Weights of a small mixture-of-experts language model, trained from scratch on English Wikipedia.
Size: 13 layers, width 224, vocabulary 4096, 154M parameters.
Below are experts of layer 8 (counted from 0) of a mixture-of-experts language model. Rows are named router (the router's row for the expert), gate (a neuron's input weights, with its number), up (a neuron's input weights, with its number), down (a neuron's output weights, with its number) and show model dimensions 168-223. Each number is 50 + 10 x the weight over its row's rms, rounded and kept within 0 to 99.
After each expert's rows: "comes after" lists some tokens at least twice as common just before its tokens as in all text; "comes before" lists some tokens at least twice as common just after its tokens as in all text. This comes from a sample of Wikipedia text that the model never trained on. Tokens count by the router's weight.

# expert 206
router:44 57 53 35 34 47 50 64 40 41 33 64 62 54 64 36 30 68 43 42 60 49 43 44 47 63 53 39 60 58 34 46 62 64 54 39 42 58 46 44 52 65 34 57 31 58 57 53 37 42 59 67 53 39 41 36
gate0:44 60 48 64 59 50 37 65 45 32 65 48 55 59 39 46 61 48 55 42 45 44 44 50 69 50 37 27 64 48 58 46 55 57 49 45 46 48 46 50 43 43 48 45 41 38 41 43 54 45 61 48 44 71 52 34
up0:48 59 50 66 55 49 26 67 51 38 62 49 46 59 52 44 74 40 42 38 37 51 57 39 67 51 35 19 68 53 47 54 51 53 44 44 59 47 46 63 50 53 52 48 39 40 39 45 56 34 55 58 58 71 55 37
down0:33 49 67 69 50 58 42 48 48 63 60 52 39 56 45 41 52 67 41 27 38 48 65 42 56 42 42 51 30 49 45 50 49 53 63 55 59 40 55 65 23 64 41 44 35 45 37 50 56 48 54 59 46 62 42 46
gate1:57 49 56 38 51 48 72 28 49 40 30 42 41 42 55 50 44 63 56 51 30 45 49 52 41 40 58 45 43 24 63 40 52 64 18 69 53 47 40 43 51 37 57 54 26 44 68 53 60 39 31 53 57 39 51 51
up1:38 57 55 64 49 37 65 42 49 48 61 53 47 51 50 61 50 48 54 45 50 59 53 45 30 36 41 48 63 58 58 46 32 51 37 66 48 54 51 64 52 50 43 28 30 44 55 48 37 43 51 30 52 51 59 50
down1:37 34 51 35 65 34 56 31 51 26 54 47 58 64 49 58 43 69 40 36 56 51 50 45 48 48 56 49 28 47 49 46 43 54 46 49 51 61 52 51 29 49 59 46 66 40 75 50 48 38 63 50 45 49 51 63
gate2:36 55 40 38 47 70 64 57 53 45 30 27 62 48 47 38 35 40 48 50 62 44 56 37 25 60 60 57 51 60 44 42 51 65 42 58 46 67 49 52 46 58 40 34 45 42 64 44 46 46 40 53 50 55 63 47
up2:37 52 41 44 50 70 48 57 51 54 40 33 56 41 46 43 35 56 46 58 59 43 70 33 30 55 53 67 51 60 43 44 41 58 36 50 54 47 42 44 35 51 50 32 31 40 61 45 58 36 46 47 55 61 75 53
down2:60 65 35 47 42 43 59 54 51 48 43 56 52 52 51 45 54 66 44 59 60 54 35 56 47 60 61 46 24 38 40 46 58 41 50 55 56 45 35 31 53 47 45 51 54 57 37 60 57 49 51 39 49 67 59 56
gate3:35 38 56 49 46 62 54 38 59 34 46 28 55 38 47 53 51 48 40 60 20 45 53 50 53 55 52 53 46 61 46 54 55 55 61 42 41 54 42 51 64 63 65 55 55 65 54 40 49 52 21 56 54 50 58 56
up3:24 47 59 48 36 57 48 58 70 33 52 40 38 43 32 51 54 47 33 43 41 56 55 37 59 42 45 51 58 61 56 49 52 56 62 34 38 43 36 49 65 77 61 57 52 53 50 34 59 38 46 65 46 58 67 50
down3:61 45 43 37 41 46 46 35 45 25 39 44 61 54 55 52 53 54 43 64 39 50 58 52 49 27 49 61 46 47 39 40 44 54 67 45 63 53 54 48 55 58 54 54 49 60 49 81 45 54 53 42 61 61 52 43
gate4:35 70 71 37 46 56 60 48 56 51 45 60 53 63 42 48 46 50 68 49 55 46 41 27 45 47 58 35 61 36 49 39 71 67 47 33 61 54 50 68 53 49 52 43 41 49 59 54 66 26 32 46 49 51 34 44
up4:44 72 73 38 44 55 56 47 52 57 47 63 42 47 35 58 50 59 61 53 38 53 34 35 66 36 50 53 42 36 44 49 51 50 50 34 69 39 42 59 46 54 58 40 54 60 56 45 63 37 39 50 36 67 46 39
down4:45 52 61 61 47 54 62 47 44 38 43 51 36 53 21 46 40 40 40 48 54 59 22 39 44 48 50 35 51 38 55 64 49 40 40 44 53 49 41 39 29 43 60 48 67 43 52 41 44 37 49 38 52 59 51 43
gate5:23 66 49 66 46 50 58 59 56 48 56 57 64 68 55 46 48 63 43 48 47 53 46 52 58 42 50 50 65 66 54 56 45 44 34 33 59 41 49 47 41 51 46 65 58 49 37 25 50 32 58 58 48 55 60 57
up5:65 30 51 37 53 33 52 35 41 57 47 44 37 37 57 46 43 45 53 62 40 44 48 55 50 56 45 46 29 45 55 45 56 51 69 72 45 59 47 56 54 52 52 43 45 52 68 71 36 74 47 38 53 33 46 38
down5:61 30 35 44 58 70 53 40 56 39 44 48 41 51 64 54 46 48 52 62 54 58 68 56 59 40 53 62 57 48 42 52 63 42 49 54 56 49 58 53 68 53 42 64 49 50 74 47 51 64 40 40 49 52 43 33
comes after: "|", " |", " |\n", "\n", "\"", ")"
comes before: "1", "2", "-", "C", "M", "S"

# expert 197
router:47 60 43 46 49 41 55 58 38 43 54 60 60 54 47 49 44 59 43 42 60 49 34 36 34 57 55 50 62 58 42 34 51 50 57 45 44 57 59 65 48 73 32 60 44 57 57 58 51 41 58 55 67 42 43 47
gate0:38 46 68 53 32 54 65 65 40 45 45 33 45 51 51 62 41 69 52 47 61 43 60 35 43 60 49 49 68 62 52 51 50 34 38 56 41 68 46 57 52 58 51 60 39 40 53 50 54 45 51 59 46 52 60 72
up0:39 47 58 47 44 60 67 54 36 42 42 37 39 45 56 59 47 67 50 46 64 42 56 34 35 52 41 53 65 54 55 45 53 30 43 55 46 50 46 61 42 58 41 50 44 36 47 52 62 51 47 56 48 60 54 72
down0:51 39 47 64 52 48 48 47 49 39 62 46 60 48 48 29 58 47 41 60 45 72 47 65 51 32 63 46 48 55 38 51 43 48 35 58 42 53 54 53 40 46 56 49 72 41 47 53 51 59 56 50 43 35 34 52
gate1:62 32 49 60 46 51 42 57 53 50 69 60 23 61 63 54 43 49 40 70 49 44 45 59 60 48 36 63 45 52 31 48 46 51 47 52 44 41 58 55 47 54 53 50 48 55 61 56 45 56 53 43 49 36 53 31
up1:34 52 56 49 38 34 83 55 48 51 56 47 30 49 53 36 50 39 49 42 61 44 38 51 34 30 49 71 51 54 47 48 52 42 33 59 42 45 71 73 40 46 47 53 55 45 56 61 61 43 39 53 60 44 44 43
down1:43 62 54 42 47 44 62 31 24 37 52 37 50 42 51 58 62 44 61 38 52 59 52 36 43 47 49 68 45 55 53 30 22 37 40 44 53 52 54 62 34 52 44 40 49 44 33 34 67 49 46 72 54 27 56 49
gate2:64 59 63 45 47 36 44 51 39 31 52 56 53 48 69 64 33 48 30 62 58 46 55 41 51 53 51 30 47 68 53 64 60 49 40 41 56 47 56 29 57 52 57 52 53 50 51 53 53 68 53 46 48 47 56 60
up2:54 51 47 51 56 39 47 37 44 35 58 47 54 48 64 64 40 53 26 65 56 44 60 49 56 44 46 52 39 56 62 58 59 43 33 55 60 45 63 34 53 47 50 44 54 41 46 45 64 61 51 36 43 58 50 62
down2:45 34 45 42 45 48 47 34 54 47 60 42 54 56 33 61 46 42 43 59 72 60 61 55 53 57 32 53 62 40 52 49 45 74 35 59 51 42 39 38 54 49 60 48 46 58 73 52 44 65 52 65 52 37 64 60
gate3:50 44 47 42 49 57 52 60 64 53 44 46 41 49 53 45 43 46 48 50 69 52 61 39 51 54 65 46 27 47 66 66 38 36 39 43 50 60 56 49 50 58 37 53 49 47 47 60 49 50 55 49 78 54 53 64
up3:55 47 41 36 52 57 55 53 47 51 48 51 56 57 54 42 42 54 42 41 61 53 53 38 43 54 69 50 29 30 69 59 48 37 34 42 40 56 36 50 51 53 52 51 56 44 52 46 46 43 52 55 75 54 49 67
down3:44 62 68 61 56 52 42 39 58 54 50 56 69 45 44 62 53 48 38 38 64 57 72 31 68 48 49 38 42 59 61 70 50 65 46 49 53 61 53 51 54 47 48 42 59 49 43 37 46 52 40 27 53 46 66 46
gate4:51 59 51 51 45 43 42 43 59 48 41 42 53 35 42 49 43 51 61 40 46 68 32 78 41 46 38 65 46 62 63 46 59 46 43 45 39 64 52 51 48 48 37 48 53 33 57 64 65 48 46 52 45 47 51 46
up4:38 53 73 54 51 58 50 50 57 60 52 52 49 43 55 42 36 34 38 47 51 37 61 47 70 43 70 29 58 45 37 39 55 49 57 51 55 40 66 45 36 64 60 34 50 77 53 61 44 53 52 39 46 51 35 54
down4:46 33 48 46 55 62 65 55 59 57 59 41 58 27 51 60 56 49 44 44 42 59 44 59 33 47 44 54 61 52 41 43 58 42 52 57 40 45 46 47 59 30 47 39 53 69 52 43 71 54 47 25 63 62 55 56
gate5:60 50 49 46 39 43 47 50 65 48 47 35 30 48 65 50 42 53 44 39 58 43 26 40 67 55 46 59 53 31 64 49 58 57 56 45 54 48 33 59 60 47 52 50 61 44 52 57 51 56 55 53 48 63 37 38
up5:39 55 54 54 55 40 51 49 36 52 51 60 67 41 34 46 63 40 56 53 60 52 55 61 40 51 63 37 53 59 40 57 44 49 54 48 41 56 60 38 44 43 57 53 35 59 57 49 38 41 55 52 44 37 39 58
down5:38 50 36 47 45 39 57 55 25 38 52 53 44 53 54 25 53 64 59 42 60 56 47 42 62 39 46 51 59 61 46 62 56 39 52 49 60 47 45 70 51 56 58 44 41 76 50 48 46 50 61 55 37 54 46 53
comes after: " ", "–", "2", "1", " a", "3"
comes before: " |", "–", ".", " |\n", "-y", "',"

# expert 52
router:37 63 46 30 37 52 51 68 47 50 45 51 50 60 60 43 40 57 32 45 58 35 44 40 53 62 62 45 53 58 38 36 53 64 65 44 38 52 60 62 54 59 44 60 48 56 54 63 36 38 48 60 65 43 42 41
gate0:59 50 47 36 53 53 53 47 46 47 59 52 52 50 51 53 38 38 31 62 48 43 43 51 44 56 54 44 69 43 31 44 53 49 53 45 55 44 32 36 46 42 51 53 39 48 48 58 30 29 44 31 48 43 63 54
up0:57 48 41 43 58 51 58 41 57 47 63 43 41 33 60 60 52 30 45 63 51 52 47 57 52 50 44 46 59 44 42 38 46 43 44 49 69 44 29 40 37 37 59 46 39 52 43 60 51 30 47 30 46 53 61 58
down0:51 32 53 51 56 49 50 57 53 42 39 37 51 53 54 63 64 47 42 65 51 38 49 52 53 29 60 51 44 42 60 49 34 46 61 43 48 64 53 66 37 41 48 50 32 48 34 31 60 54 30 50 56 58 49 60
gate1:48 46 42 50 50 38 44 62 43 46 44 47 52 73 38 48 49 56 44 41 63 52 50 27 39 59 50 52 69 52 39 51 61 53 54 48 39 46 52 56 52 55 42 54 50 43 66 55 63 43 52 57 46 46 47 46
up1:51 39 48 24 61 43 45 44 52 57 46 44 43 55 69 48 50 52 42 48 38 60 57 56 39 56 40 64 50 53 28 57 49 52 52 54 30 53 39 51 55 57 43 58 53 46 47 41 58 52 41 59 50 46 57 41
down1:51 54 52 53 23 37 43 43 44 58 39 32 46 61 47 52 45 47 52 66 76 48 66 47 50 63 39 46 52 33 52 43 41 46 45 57 65 60 47 48 34 35 57 45 41 46 65 65 47 56 55 58 56 56 52 60
gate2:55 52 49 44 45 43 43 44 50 52 43 44 49 57 51 41 57 48 47 56 47 54 41 46 43 48 44 48 53 50 59 44 40 71 65 46 50 64 40 58 69 39 48 68 55 58 70 58 37 46 72 62 39 62 47 30
up2:64 47 63 54 43 48 63 53 72 61 50 39 32 50 43 59 47 47 57 52 54 57 54 51 57 29 39 57 40 58 66 72 32 57 56 55 44 36 45 48 51 39 47 61 55 49 53 50 45 53 63 69 53 65 60 35
down2:42 67 74 37 39 41 54 63 46 73 50 55 41 55 51 46 53 61 59 52 54 62 61 34 45 57 45 48 49 75 40 38 38 44 25 46 60 52 46 49 55 59 45 43 39 58 33 49 42 36 65 63 55 52 56 48
gate3:57 56 18 48 29 49 62 53 54 53 37 49 48 46 47 46 38 51 50 38 49 60 51 29 51 45 69 45 59 38 36 59 47 53 51 50 38 64 56 51 56 48 53 39 46 47 51 60 44 37 80 46 56 32 49 41
up3:55 42 29 52 33 52 54 43 60 51 43 44 51 54 53 41 45 43 52 39 44 67 66 16 48 44 63 59 60 45 37 65 45 65 46 50 42 64 60 51 49 40 55 43 43 46 53 55 52 42 68 51 50 39 54 37
down3:59 76 53 50 46 60 40 50 55 69 47 35 52 23 29 63 44 34 65 36 48 61 40 58 66 52 51 45 55 47 52 48 45 36 57 67 44 54 62 47 65 44 55 48 66 54 44 51 72 65 53 52 55 57 40 52
gate4:53 41 58 43 54 38 53 55 59 60 52 40 60 51 51 42 51 49 40 51 26 23 42 41 52 47 65 36 50 48 61 50 49 52 53 53 46 39 45 46 51 48 56 37 56 47 62 51 59 76 57 40 40 77 54 52
up4:60 42 53 35 54 46 50 59 54 63 53 34 59 48 54 48 44 51 44 57 29 29 42 44 56 44 71 40 49 47 65 45 46 54 57 62 55 37 47 52 52 50 60 40 44 50 60 43 57 70 53 46 43 70 56 58
down4:60 40 44 60 57 48 37 49 41 62 46 50 35 54 49 61 21 33 45 46 54 54 48 42 61 54 51 59 49 57 37 57 53 47 63 61 46 47 47 48 47 64 42 36 57 43 47 49 41 73 64 29 70 44 49 32
gate5:49 58 49 57 39 33 41 58 43 44 36 63 61 51 43 39 55 59 45 33 55 46 43 43 47 52 49 49 52 57 54 36 66 56 66 37 44 57 62 53 51 56 28 61 35 42 59 71 45 45 59 53 46 46 56 31
up5:52 39 48 48 56 38 63 48 59 52 45 35 56 47 48 51 68 44 55 42 50 35 50 66 66 40 27 62 40 42 52 57 37 46 46 26 46 44 59 60 34 36 44 56 56 49 44 54 34 45 48 45 31 50 56 42
down5:52 84 54 48 45 53 71 51 43 55 49 52 52 37 67 32 47 42 67 57 34 56 48 52 53 59 32 46 33 36 51 48 48 47 55 48 75 60 40 62 39 46 47 65 60 39 70 45 50 39 42 44 35 43 45 63
comes after: " in", "2", "1", ",", " In", "In"
comes before: "1", "2", " ", " century", "stitut", "====\n"

# expert 68
router:40 53 42 43 41 43 50 52 36 44 48 59 60 61 60 42 39 56 45 48 65 38 46 46 44 56 55 37 62 62 41 44 53 67 52 42 47 70 61 62 60 59 42 59 44 64 66 55 44 31 52 63 55 53 41 44
gate0:35 48 64 58 39 51 49 56 66 59 40 35 46 50 36 55 50 66 52 41 57 52 46 57 41 48 46 52 50 50 59 47 46 63 63 65 45 58 63 28 42 44 57 56 44 63 45 59 47 77 38 72 31 51 64 58
up0:63 56 47 37 67 50 26 54 51 43 54 64 62 47 66 35 51 43 41 51 41 51 50 41 47 58 55 54 49 46 40 42 50 45 49 37 53 46 40 68 55 56 47 46 48 44 68 46 56 22 63 40 56 45 33 41
down0:51 43 47 51 47 32 70 40 34 56 47 35 45 33 38 44 29 47 45 61 45 48 55 47 39 43 53 54 49 29 52 46 67 64 33 55 48 69 57 41 65 54 44 60 62 41 59 48 38 32 43 31 53 55 44 44
gate1:57 40 58 53 51 52 47 51 53 54 48 56 29 57 70 53 46 41 58 49 56 46 65 62 64 48 57 39 59 42 37 54 46 57 38 46 38 46 60 54 32 41 62 51 48 33 47 33 37 39 40 57 51 41 61 55
up1:34 63 46 47 33 52 45 49 53 43 50 59 74 52 39 44 48 54 65 50 57 53 56 53 59 51 50 58 51 71 70 45 53 44 49 43 61 57 45 47 64 56 45 59 40 52 64 60 61 58 57 54 59 53 44 54
down1:59 39 36 57 56 66 72 53 38 58 50 60 29 35 50 52 46 48 55 38 33 46 56 54 52 60 52 31 77 49 52 60 43 63 50 35 61 43 47 54 57 53 72 37 37 46 48 39 57 46 63 45 47 56 53 44
gate2:50 52 44 50 52 64 70 49 51 48 42 52 56 47 67 48 53 67 71 50 50 49 62 56 43 67 54 33 65 48 56 45 40 52 43 46 51 39 46 75 31 60 52 52 56 50 66 52 52 36 31 58 60 47 43 36
up2:46 43 63 62 41 40 47 57 53 47 57 49 42 49 45 46 50 40 35 50 44 45 57 41 52 40 51 71 53 53 59 49 51 62 58 58 50 56 70 17 69 38 54 37 44 40 41 54 33 62 69 31 37 55 69 53
down2:52 60 37 46 61 60 57 64 53 67 49 46 55 52 59 58 60 42 74 62 43 50 59 53 45 60 57 40 71 66 29 65 49 63 64 55 41 46 44 57 48 32 54 54 57 36 40 55 64 39 46 56 53 54 64 48
gate3:60 38 55 45 29 33 45 53 40 55 46 37 55 66 48 57 34 39 54 51 58 39 56 53 50 38 43 40 37 32 62 62 47 64 48 46 41 63 45 61 71 47 52 51 54 59 63 44 41 50 40 53 57 54 64 56
up3:43 59 37 61 66 63 61 51 54 51 48 61 54 48 51 45 72 58 52 55 47 55 51 58 55 72 49 58 73 50 47 40 54 54 58 44 61 58 55 40 36 49 51 59 52 40 25 63 43 42 59 50 34 41 41 35
down3:48 53 60 43 59 52 50 39 64 71 40 48 47 50 61 51 44 41 58 54 45 45 58 44 47 54 50 31 45 49 53 44 44 34 55 52 46 45 55 34 46 54 52 67 38 51 44 44 39 43 36 64 70 42 54 53
gate4:52 52 48 63 43 37 45 43 49 45 52 56 55 53 40 69 43 55 58 45 55 66 52 43 51 41 45 40 50 62 51 42 53 37 40 53 57 48 38 75 31 56 55 57 47 48 40 58 58 53 49 45 50 67 48 40
up4:69 48 40 52 42 39 55 62 57 47 50 53 60 61 46 51 46 53 38 55 38 44 54 42 59 55 37 39 44 67 31 63 44 42 43 50 58 69 57 70 62 59 45 64 54 37 56 52 42 46 60 77 53 53 42 38
down4:30 61 42 55 61 42 66 36 35 58 52 53 71 50 57 48 45 44 50 56 38 42 45 54 41 25 38 38 47 50 61 50 50 36 67 41 48 58 52 34 41 53 50 48 63 58 51 45 49 41 49 27 55 24 47 40
gate5:36 60 57 45 44 55 49 56 37 43 36 52 33 61 38 28 35 44 37 44 55 58 49 51 46 47 61 52 63 65 70 43 58 41 57 45 40 52 57 45 57 36 43 42 32 50 56 57 50 50 45 54 71 30 50 59
up5:47 33 51 61 55 73 63 37 49 57 55 37 33 44 39 40 55 50 56 58 64 67 63 66 56 37 42 39 54 49 74 52 44 44 46 53 54 55 35 43 54 33 51 37 59 42 55 43 58 43 39 47 49 58 66 68
down5:44 28 57 50 53 38 45 45 32 38 56 60 51 45 55 59 41 50 55 43 34 31 48 40 29 52 67 42 52 55 59 56 52 64 56 48 58 50 53 35 68 61 51 48 52 50 56 33 37 51 37 51 55 47 41 61
comes after: " ", "2", "1", "0", "9", "3"
comes before: "0", "1", "th", " years", "2", "5"

# expert 226
router:35 59 41 37 46 46 55 57 41 32 43 64 56 50 51 37 35 63 51 36 56 50 33 42 44 57 50 44 63 49 31 39 57 58 67 46 35 59 54 60 63 64 32 68 42 66 56 58 42 41 47 62 70 41 40 39
gate0:43 46 40 44 57 50 50 62 44 58 41 58 50 51 59 29 50 42 56 41 39 41 69 63 34 67 47 37 48 45 62 51 42 54 41 45 57 26 55 56 63 50 49 55 55 66 55 55 52 58 40 43 64 48 47 55
up0:51 41 35 52 56 57 54 58 45 59 51 54 48 47 61 32 55 38 58 51 47 42 66 70 45 75 34 43 46 46 62 65 44 56 42 45 59 27 45 66 64 42 44 54 55 73 54 54 47 46 35 58 55 55 54 60
down0:53 41 44 78 38 48 40 49 46 45 56 38 46 46 54 40 51 40 43 52 43 44 47 50 59 49 40 48 53 37 57 62 45 59 47 41 52 50 45 54 77 35 53 47 53 66 53 31 50 33 60 48 60 60 57 49
gate1:37 50 67 46 51 57 60 63 39 30 48 48 46 46 37 50 42 27 41 53 68 60 50 43 54 48 62 53 41 51 45 56 51 57 43 35 21 63 36 52 57 51 21 73 49 46 54 41 38 44 55 41 49 57 70 73
up1:35 53 59 56 59 60 51 50 41 34 53 48 42 37 31 48 41 38 42 37 58 58 47 62 50 47 48 60 38 39 58 51 37 52 42 52 24 61 36 46 54 49 30 68 62 37 47 42 40 45 46 37 53 68 71 78
down1:47 50 48 69 56 55 43 56 43 44 43 30 44 52 45 52 38 47 50 54 51 51 55 45 46 54 43 55 49 37 33 27 51 49 33 53 63 62 39 52 62 55 44 40 60 35 44 54 45 55 49 39 46 48 62 43
gate2:60 61 44 36 51 42 50 50 48 48 29 63 44 49 60 43 70 57 52 44 38 52 43 51 31 42 48 36 50 48 29 47 56 46 44 48 49 61 41 53 51 39 43 69 53 51 38 55 38 43 50 46 53 34 47 54
up2:59 53 50 29 60 42 61 48 64 52 33 53 40 47 56 45 72 60 49 40 32 58 44 53 38 41 50 49 42 43 28 50 64 43 41 54 56 53 48 57 55 42 48 71 64 58 34 50 55 52 37 47 65 52 56 62
down2:75 38 55 54 49 44 52 39 61 63 44 41 45 39 58 50 55 62 57 52 41 58 61 56 57 45 34 57 38 53 43 47 67 52 59 51 57 59 61 42 54 60 49 61 55 42 51 43 67 61 37 46 44 53 58 70
gate3:68 63 58 42 39 53 42 39 46 37 38 61 59 35 53 54 50 43 60 51 56 51 40 52 53 48 47 39 51 38 70 55 52 55 65 62 39 48 59 51 41 58 50 56 41 59 44 56 47 57 34 44 54 39 33 41
up3:67 50 55 43 53 49 56 37 51 41 44 48 50 27 48 55 54 48 56 56 48 55 50 55 55 48 37 39 48 37 57 59 45 42 68 60 45 42 50 54 38 54 51 51 44 53 46 50 58 60 35 44 51 42 37 44
down3:66 60 64 43 68 28 47 37 43 54 62 57 49 47 39 42 49 40 61 61 55 42 67 48 48 50 42 59 49 55 41 41 42 49 43 60 56 49 56 59 41 36 41 39 29 52 53 57 46 48 55 57 58 42 66 54
gate4:58 48 56 65 51 49 34 33 56 34 58 74 58 57 33 42 51 78 55 46 55 54 46 52 48 29 43 38 51 51 62 45 53 41 37 36 53 38 53 40 55 41 47 75 59 46 41 33 39 52 38 59 44 65 59 54
up4:42 63 45 38 51 44 63 69 51 57 47 33 42 47 53 62 42 30 48 54 63 53 51 39 65 67 60 64 50 49 32 52 51 53 58 61 46 58 48 43 48 61 58 20 39 56 56 63 55 51 62 36 48 34 42 36
down4:53 53 71 66 40 51 54 51 54 67 43 56 52 39 41 46 65 46 45 45 51 54 57 47 59 45 51 45 47 52 54 42 44 51 48 30 50 51 25 46 34 64 46 45 52 51 58 55 50 41 48 59 50 48 51 47
gate5:52 38 61 69 49 47 31 44 48 48 45 59 47 43 39 43 77 50 46 54 56 45 47 55 48 48 46 34 55 55 47 44 47 44 43 34 45 30 50 73 68 46 50 54 33 57 57 52 24 54 51 58 54 53 47 48
up5:49 54 41 33 39 48 66 65 47 62 50 46 50 60 60 50 09 58 47 53 53 51 56 44 50 57 54 60 53 48 43 51 49 43 57 66 49 69 60 32 39 46 58 42 67 43 47 42 70 49 53 45 55 42 53 50
down5:50 61 60 59 54 32 56 53 61 48 47 50 50 61 56 23 60 37 69 42 50 43 70 45 45 56 43 52 33 52 52 47 51 44 47 61 46 46 49 61 49 58 47 53 59 68 39 49 54 30 54 50 46 48 54 51
comes after: " |", " |\n", " MPC", "==", " (", "″W"
comes before: "|", " ", ":", " JPL", "|---|---|---|---", "arter"

# expert 158
router:51 59 50 37 40 53 51 60 39 39 37 57 65 63 54 40 51 67 42 46 62 34 34 42 43 79 58 37 52 58 26 42 59 61 58 48 49 59 60 58 59 64 44 61 36 56 59 55 46 39 59 55 57 44 45 38
gate0:56 44 67 52 65 49 34 73 58 45 46 38 31 40 52 61 61 33 57 42 46 62 51 59 38 52 68 68 46 59 25 42 54 34 52 44 46 42 58 32 57 61 46 50 23 50 61 38 40 57 37 35 72 55 59 55
up0:57 42 45 41 44 58 68 40 40 65 43 57 60 61 46 30 56 57 54 65 49 38 45 47 60 21 37 26 35 39 61 62 39 47 52 51 53 46 41 65 47 47 52 54 75 38 52 53 41 53 56 60 38 38 37 48
down0:43 51 59 46 57 54 47 51 52 38 51 43 58 49 60 64 55 59 38 57 54 40 58 43 51 47 39 52 48 30 49 52 45 37 63 43 56 30 51 48 34 35 52 58 45 51 32 54 55 59 51 38 49 45 44 71
gate1:52 51 38 54 39 56 36 45 49 37 31 44 53 39 65 65 36 49 34 47 58 54 38 51 57 71 57 34 57 52 64 45 57 54 50 49 45 66 51 39 54 58 42 58 45 38 49 63 52 53 55 44 54 59 54 42
up1:56 52 26 58 46 61 36 40 56 41 42 41 41 35 70 68 42 57 48 40 59 54 43 59 57 80 58 29 46 41 64 54 44 45 48 54 51 58 42 43 47 58 56 52 42 35 43 57 55 49 50 38 53 61 59 43
down1:58 65 56 47 56 40 39 40 58 36 54 72 46 39 55 48 43 33 39 56 44 75 52 63 59 69 44 58 42 48 48 73 47 45 69 62 51 58 32 48 47 58 51 61 50 54 52 50 44 43 38 32 65 64 36 62
gate2:52 49 51 33 56 40 35 68 26 53 47 51 69 56 41 59 48 58 44 51 45 39 56 69 72 56 51 45 51 43 60 57 58 52 36 45 36 50 45 56 60 33 34 44 30 49 59 56 36 53 55 44 63 47 37 48
up2:40 57 42 60 40 55 69 42 73 37 46 51 43 54 59 53 45 49 40 49 53 57 47 33 31 46 54 61 53 50 48 37 50 52 75 41 55 54 58 48 48 71 66 60 59 57 36 48 64 39 44 58 44 55 61 50
down2:46 41 59 57 52 50 61 49 55 50 55 50 44 49 63 60 49 49 58 51 51 66 37 54 56 34 32 66 47 70 55 61 36 69 53 61 60 35 66 67 66 53 53 56 47 45 67 41 50 38 47 30 37 58 40 33
gate3:44 59 55 54 46 44 52 58 22 59 50 56 55 54 44 40 33 51 39 45 52 39 45 44 37 42 51 70 51 60 48 42 56 52 52 34 38 40 45 57 57 60 40 44 35 63 49 59 28 57 43 50 51 50 39 29
up3:50 70 56 54 55 39 51 49 46 36 57 36 32 57 33 59 67 45 36 35 42 30 61 60 50 58 50 41 43 40 52 53 68 58 41 46 57 45 34 68 49 49 42 51 42 49 57 60 42 58 41 46 73 51 41 41
down3:35 46 53 63 39 64 67 43 45 36 71 52 41 38 45 68 53 58 62 56 59 65 67 54 60 35 40 58 69 58 63 35 47 51 55 44 60 47 40 45 43 46 60 50 47 46 28 60 38 52 46 16 60 52 42 57
gate4:59 41 47 48 37 51 63 54 39 49 50 63 40 47 39 49 52 70 56 64 48 41 32 37 33 66 42 58 48 44 27 46 37 37 54 55 59 41 64 37 55 40 58 49 47 66 48 53 48 49 46 39 50 57 35 59
up4:40 57 46 44 55 46 41 46 59 51 45 37 69 58 65 51 48 28 43 35 47 61 64 52 68 45 52 44 58 46 71 53 55 69 52 37 40 55 45 58 44 58 46 50 65 40 52 52 41 47 66 69 52 40 53 28
down4:49 61 50 49 42 25 39 58 50 49 29 35 47 78 67 50 57 33 47 51 39 56 58 40 49 45 52 49 46 62 47 50 88 52 49 55 36 48 50 71 35 57 51 57 49 47 43 37 54 42 63 52 42 50 62 28
gate5:51 58 60 51 52 66 51 67 38 51 40 65 40 39 46 42 46 48 66 34 71 40 61 44 52 67 60 64 49 54 63 43 41 44 69 49 46 42 55 44 68 59 52 39 47 42 40 47 36 52 76 51 41 32 56 69
up5:57 44 62 60 53 64 50 57 39 65 44 61 53 38 33 50 53 48 67 41 66 36 58 51 64 70 46 60 55 52 59 54 47 46 60 44 51 40 52 46 53 50 61 49 42 45 37 32 37 51 67 52 43 35 55 71
down5:59 55 39 62 39 60 44 54 29 48 46 68 41 32 59 58 56 60 66 32 73 31 66 54 71 56 60 52 50 48 58 45 45 40 63 69 45 41 36 67 69 55 66 38 58 33 39 54 39 52 46 61 38 47 46 53
comes after: " ", " |", "2", "|", "1", " ("
comes before: "1", "0", "2", "|", "8", "9"